config.yaml
hidden_size: 192
n_experts: 256
experts_per_token: 8
d_shared_expert: 0
moe_layers: [1, 2, 3, 4, 5, 6, 7, 8, 9]
router_score: "softmax"
router_z_loss: 0.001
n_groups: 4
groups_per_token: 3
lr_router: 0.000624
norm_eps: 1e-05
tie_word_embeddings: true
optimizer: "muon_variant"
max_steps: 8544
Below are experts of layer 4 (counted from 0) of a mixture-of-experts language model. Rows are named router (the router's row for the expert), gate (a neuron's input weights, with its number), up (a neuron's input weights, with its number), down (a neuron's output weights, with its number) and show model dimensions 0-191. Each number is 500 + 25 x the weight over its row's rms, rounded and kept within 0 to 999. Numbers have three digits each.
Before each expert's rows: a language model's description of what the expert responds to; "mostly gets" lists some tokens that are sent to it at least half of the time. This comes from a sample of Wikipedia text that the model never trained on.

# expert 5
It responds to: Proper-name word pieces. Mid-word pieces inside proper names, places and science terms, often after B or Bo: Bact-eroidetes, Bul-garia, Bo-tanic, Nigeria.
mostly gets: "rthropoda", "Nigeria", " Philippines", "AF", " Alabama", " Georgia"
router:488480510451502489481517499492495504485464510487506465477491480496466489496479520518481516478530471519505526471496494517488515512489509494462496539527506493529508509529522543481515527527481465527451547445516526448475491536491480494493532498496473470529472505509425507483514478495504476511516531523494553500494499512449484538554502531497544478478519514445509492527492493474531517475520468478512510517486453538463492518486543529496464525484479455514513497535462481533476468518475499499493512528512484516501494507530564499481520500487486508487522449527517548503518482517541555525
gate0:510526505485465493478514528469520530513503494525519516534500511499529480507483522497543534526534497549454477467537495483516520519519492509523469539518515486517466514551531478509536502500507462506465492464513558473476486497475482414508457491492529523524529480476486497500483502501504506535483517457496525473471522489493507483472516515503536516517508559457534522547517454503511463499516509491516490478504467531468522491523560481511483481508497495462541516521469453535494516496521492504467533541511529511496491534503481514505491495485538500486517435525465529506534503519516511513
up0:497517512503499488497515505483464520500455506527502504545509500476486485483471507495543489515502481510467533477478506541516504490499469509507497499531540492469488506521530551456489509516558431522531515546498483494507470511543509523533516492511515511502497496511493533545541514478519479539545566493516543500497505531489491527470485496484453497487473508465526521475508456516514488520513503523466525545443519489498482463495463515500539508468472467466493475523506454530529520529488506505445527510549495463493539491452486513497476511537508529496477513512472494501549495537498508497
down0:484446543471490432476518510493541526470517510542466494538467458444487509507496517500502474468517526521502494529523556478522559505507492496495545491493465534484511489522490490483483521509457518509498524492506534493524508491532478544451528515514503447507462485494511449550484496517510477524530449477490489537463507483532504524476521511528521508490477459509517513556531479511477455509501534505506481509478523521490542518494535485496471497540526514530507514547483502479500491537495492565491468506499512506493506528518494498510537480471478499461496508483496500494488499508494508459

# expert 36
It responds to: Inner pieces after M. Word-internal pieces like ot, ic, ong, /, often after M or m, as in motifs, Mickey, knots, m/s.
mostly gets: "olecular", " MP", "ot", "imp", "BI", "disclosed"
router:436500546457492469508500510500512508475491483462499478480481502481485513483496515528528504473500505551487531480514457536484492485510498489488494548516510475516508514533507497492518518532524464535429549465504509513483507524512513470492518486523483492489515510520444486481543510465493434483491519498527491523515483528466490527539524512469548489487520494479479496542517542485513526433506512502496525554507457504430476491493494520504473508522501492477480505502492458503517450510484506487478491543514468525495482486483502527527489473450476503521562487487502517506520463542504511520
gate0:470510520468462483533531534478495505458526449533540481505489508507510557471515491516507504526495530515495486518491508500482539498502519494504528529498475514496482489513502528580469509517469534490506473484532524520515524479504470515530495505517540501528519505464495482497525472487502453544517520498541513508445547545504497532514539518487495494507498563517511504531538484484516474506450495523484509508516508521543490476493479481520523507506520536439522472422455494510444467498485484500503473524529475492495480517489502511502538495493524487498487510553531544506532513504489519507
up0:478505543506522506470537510472535506516503465483516495497497488479490511457534509515508497467467576528483505471538482501495499463550527486463517480454529526515459506502499559484478525528495515466516482524537545539523517486481506538524529541514508509522542515482506474535496490487514480518474481480486447481532486454492500535499508511517483500506464499516485504508502538471465504475504494505459530495488470505496471517483449506506560507505480512510482463555458527511487498513519512498492482491475509474499487432537499543483488539490508555500528491475531465481511475519512482498
down0:523528473539513496482493483516499486512462537473452501468522526521498500525474493429507479490494478456475498516481474471508497490443528512553473464529530492504502533473508422475539490436529467532483464489504472475507505510525492475499456475478463517496535482494509513466518489505501528493517516513518508482506497528497539502516518481505479559472482442500467470463480472485525542531504531484544493520461509524520513484463537486510493492526502473517493496474550532472488550470507501473500472508523507496491510530472513465481517540529492499539489494495482502501515502483497504493

# expert 22
It responds to: Place and name pieces. Country and state names like Zealand, York, Carolina, Mexico, plus second pieces of foreign names after A, N, Gu.
mostly gets: " Zealand", "Hungary", " York", " Carolina", " Mexico", " Cuba"
router:495469532480504454507534473491527507492431476476471478494516516490480523490502515510499576470535470531508530510493484517522482504492530506451451563504495488495483514529505511494530504485512489522487525448539517486479520520493521508513529507485465479520489514527440484507504501510473509469479525514488512546534468500454505534528484529505538498489493519471499488503448511495498529460518465490522497501481454491452462527501541481529502516493451452503508504546494509515519441486468528482521530504479484481515485510508538503515500497457466551507513462492537494509522477510526502500
gate0:510512516508527493481507487495551500507471500569517478495476500471494514503497458511499474544545540475470502486468517479477509518509513493469485473512545505511505481499510505527532538481506514502507518500536471487448524482465505494469504500488511473492495488531477527515508466484496471463484534522542508535492510488470493511487449510453523496509469503460517520536476501534484514477504520447509480496486526494457532473489524504546461515516515541498526545530485507486507437520466490518492520507553474537465526501482480518493530512493526524506451520523491523564481473555519483454
up0:546460473520512561487511505501517501516495518542498456501498448477533452525474470484539502486506518571502478534508511508512501503537476490504535502526526493447548501504500465525480487453493490477478493454473491510493500526519498487504508517478536516497468490550482509545499529530476482497508508485464505484524519461506523502476463492480498473496499502513475494509485515483525493506467543484484501507494480475470522490538512488526523510489494526466465519540565554466528478488514507510496500541505475454482531547498520516480523486462497523479563498519543528470535495504511522494
down0:523519532480518507472475522501479477479541520543508549489497529537509511469474523512475574518516487473503462465503489477501472514493514477493461507525463484479506510487493542479520505452560482524523581528502490532508502487533481492553479475480438486509513551514476484493489522501504501493479534501508473469476516532484527494511515502485505523510511519478528546505482483492468484487527511499514514453537482498552501466488489489477529502524493488505519489493493479475512460489527497500477521498530540509494514496477479465508436494478480543533473506537491469511492452477455504526

# expert 39
It responds to: Common adjectives and quantifiers. Frequent adjectives, adverbs and determiners after the, a or was, such as first, earliest, same, only, very, not.
mostly gets: " first", " other", " more", " only", " new", " well"
router:476477547472469506511512503480510547465458494468469496491472492471476536513501523510492518490523470503478557505526485533503520548541534495460487541527526475518497521513512502484519538454483468479476513492545498459490526530536513522516520487497489487518484530561466479506511455503483494518536494521506490500515469530454436557539495502463514485471492511437499489523451531521489495488536503534534501505488483543503493516461522528498486495504485491503505509522467503527493502500456462511525541497504449467513491504521508499522497474483491522520527463465530501522513497532488523490
gate0:441459495521515496481510516493530481530538473485507513480476499496466505551504496509479514474457495486544524509508519527453493494492487518472508515493507471480487556539506499507531530457500474465528510538533490522502518485480493511508457524476485442506494501567496512501469436512504457475511493470457504486482530497475485487474472499532495427497498503482496520536504533535499491457474536521528504482515471509501500526521528503482463506505519489474517483531494480472509510547475490519538480440500506516453498478498492478482503487506517576518508495485492487516467516535542490483
up0:515506519474452508532477481459498532509499535497468533493510506445475502502444483487528479482491501505465482550496513536492489486484505511482537505535535463459502475510524530478507486498563547510521533457499488531515509541491468501517546526520507489499462543489500481466514518478493500495494506499491509468486480474496487482448467476516466480503524483482469520465489556495490493505488520509502485483478494458541489516461488520511507506446489521508447493518499451479502515505505546527548512481441487520499493517524479522538463479514551509510482540493495463462497522541488504506
down0:450467447499520515498522462537473548470511495508514462456481498526496504556478482496468524479564519497482507507524487537485473517536503507481500482463504499519453478472488457510498477518485494472481488521499545492540504499507502494522489492519504491525487482437464492516443515518498526471483513485476489525504507536537508532509534532483505508507482518516554500494498452493514519486523528510502472509487462519482542489520534518526499561486476488480544452505490563517510504463485496496496482500511549497492475512543468499535492504496469497471506519492481524549510487448469506490

# expert 1
It responds to: Sports results, opponents. The word "against" before an opponent in match reports, plus result words and numbers like defeated, won, million, billion, died.
mostly gets: " against", " million", " killed", " defend", " died", " MF"
router:461471508465510478532532465482492511482449488486450501492486518491498532495473537508472506526537475494487507495510489556505501539511482484457455560547511463486499536533515503500517531456535475520473511483516523489476509524539516508511501481483511506479499516535473519499508484472475464460501526526525476498524475505463486507531521505512527506496539509460490473501444518504495549515486488505534493524483442496464506501457525497501508491492507448502494478537481518505546495464514544535520496511494470504487487510511533532544430476484483528532514492447501545498498474500496506480
gate0:514480506520515477536496516465510513510464474493464494526521461470513532489489479512506495508530491471531581480531492533484472498467493537496486535494482523474522516518511509528522492492536527496491512499540529488540511547486538495501436542469511505522486510555477501491492527499509424448482454503495480478472483474464532493495488485479490484521506529483507543468474518481505530457486491464520476524460500472480545474550524478461507479503483486541497492489541536480486509494502481523482482511523490503512491514518532505567523472489519536506519507508492521518479505471495457503
up0:499516527509472506494475539510495514516515513513540504531516500470493455510532481490491536468466542488505503464510521536471537535481503519490490524514486517519472471453496512515507494478463478479530543507517515487485515489490467462484505463498491545467497542497460495518470471499465543469463547496534493537488528557496515537507503492510513481493509461451456509511523542536515501426476472444459522530453472490478496502497487508485501505500496521525538511518496493520485472544505534476484523514502515551556523512481515473482535483492500481499473509516486520491548501486521477508
down0:485485463474502469506490464441474512501496495474427497513467515506503491516498465492534467520502513524518509500468502460464512494472492512483475513490489522494487535511464495527493492522519480487508449477474548469507503541508503450505492533479548497509509474491526535472487486483497492469501459488517513510487516535463503488517522546546532491504494476506503484528490496457512523529520487532541471546533496479474548518488503482498541464451522465506491509506558515508539479473500496545502515482460481502536521528513506549504485467515536499467524490492531518517437469468491511471

# expert 7
It responds to: Percent and measurement units. Percent signs, "percent", and unit words after numbers, such as %, cm, degree, minutes, billion, including the % column in election tables.
mostly gets: "%", " degree", "itude", " cm", " minutes", " volume"
router:483483515473489459518514485495508503492456506490446476502464507511500500517491506508488515509529502504508487533515473542500510508499483495473486524500512451466500526551514527481506500494498487496467510454524521460478516505542495472512507443504511461499506501526444541497519482498480476480515568506515515545538465505531469539510502501495539502444476517480489477528482512477509528456534464506525470554506498539491482525492520552523467525500445500507487511493455502498519498472476524507516536483483458514531497508519556509513518488479505510523571435472499496494513506497486543495
gate0:485485500486516508486519467524484452501498556530504480509483495499499515529487461452501513518500479440472538500522494503512499549452462493469466461526516487500494478532477453459529498531492496491511447513478487449495484520555476513523507440439476479510492481511531556456515483552512488508477521516512482471510530496506446494467505468515532513483484491502479450483515522483504562471540488494483512516516481509486482532502496525506474511477499509494543514490499498462494447530450510498516498494456472475502506499479487487521521488493489504493537471478477488499508526467514499515
up0:498519465505550474495532501515503513521491540489531551523522470516513509540490479528515475484497495476494464481475508545497477535465528534491501504515518483498480529511432508517516510477520489512499491550532493537513509486472530481482510533502447527474508463512510494498521489461517511516519503456487525517505500505495499483503501552475533508567503508463483481486461448503476517502536488512493511496494427490520505504505478502507483475503469525518532514505472494493536503508454536491473461515481571515465499533498528562475541502492466497484516518497500532537462512453486488471
down0:537525491526486504534504538499500510501540483459491529528486509448502492506512527507495506428515554528545534466541476484486498501480515495533499495511548515438486496470498519492515475538511454514501554493456521447507518527539498445450491497504525559482501520453493461523527518540487478500509487516505508501502492464500481505513488519451501502488507493468495500445475485488514494509504491513484535511475522531495491456492537515460492508529486488469473489525534474485501493518503449522494508493523520467515512489545513447495493499515508514506533536493462482489476511544515486481

# expert 13
It responds to: Quantifier determiners. Quantifier and comparison words before a noun, such as other, more, some, several, many, two, such, most.
mostly gets: " other", " more", " some", " two", " many", " such"
router:449483547466472514529482531485518530489467488486452472504444493478489521521501502525486519505503489528467528507525470520504535501532523520456484529528501455519492513530476520479520527456478475482490517477523491477494536544520455500500469508513486491476492513561472519503512467490499489513526525488474495529465493545483469517542486492496490505475522554484465502512495531548532508475533511510560483533501507555486504501443494511471483506471482478507483514499487514487504495457467522520524496499497470521536466521487563518507484457475486514521518455501518475536526485523493523507
gate0:495498510506484528514428528487515544538517523481528513507486544521492530506496493484498504483497489503460534471524530541504478499448539491494507489517486498524522527530463529501501545485514516470546513485521480486518550558489483489519461535507474464471474489471570526531504511474510487504527486510473463503517499489493437549508477490513510485468498517508497499473503510505510496474493499524514449554525523514556497507494457537494523530512498513491468482498476530496494499510470500515536491513446524499512491466493515502509461483456470504482499452503479472500509514522517432470
up0:511497496493539492509486494495491477459470522492512518552503502488523497484488528483475522533516444502495522530461495528509537480493491462507485487463441484465499544533463527539491483540476504526474498512542531495516490511498507503519445499504509439505531460517482478500507506515504508500536532522490525474473526500473471456502509489503478496510514529488493502448500464494493505454477532522541525464507487527486480461506517476553509521524539493472496543485549525497479539521482529498508476507531529501522494516526489491456486472519565488546535496537467527517484550520496511507
down0:483497484489476530470476516528479478518483483542487451464538433476531490544517475502463488519497544477504501497528509536472493555529528503535507472501535519485496481535497454515540499510443502472498516510515499518470478511492496459479526523500521526530464489472547494526470498490505468472539464521450465504502531480518521533508498504501482499515509489473517515502493462492460525453500498518495524482504463521502516506493524494537496507501509498450503550496487533536475499483481493503455464505565472484479448520503550511529514495492492462469478510479489480463494463504480502495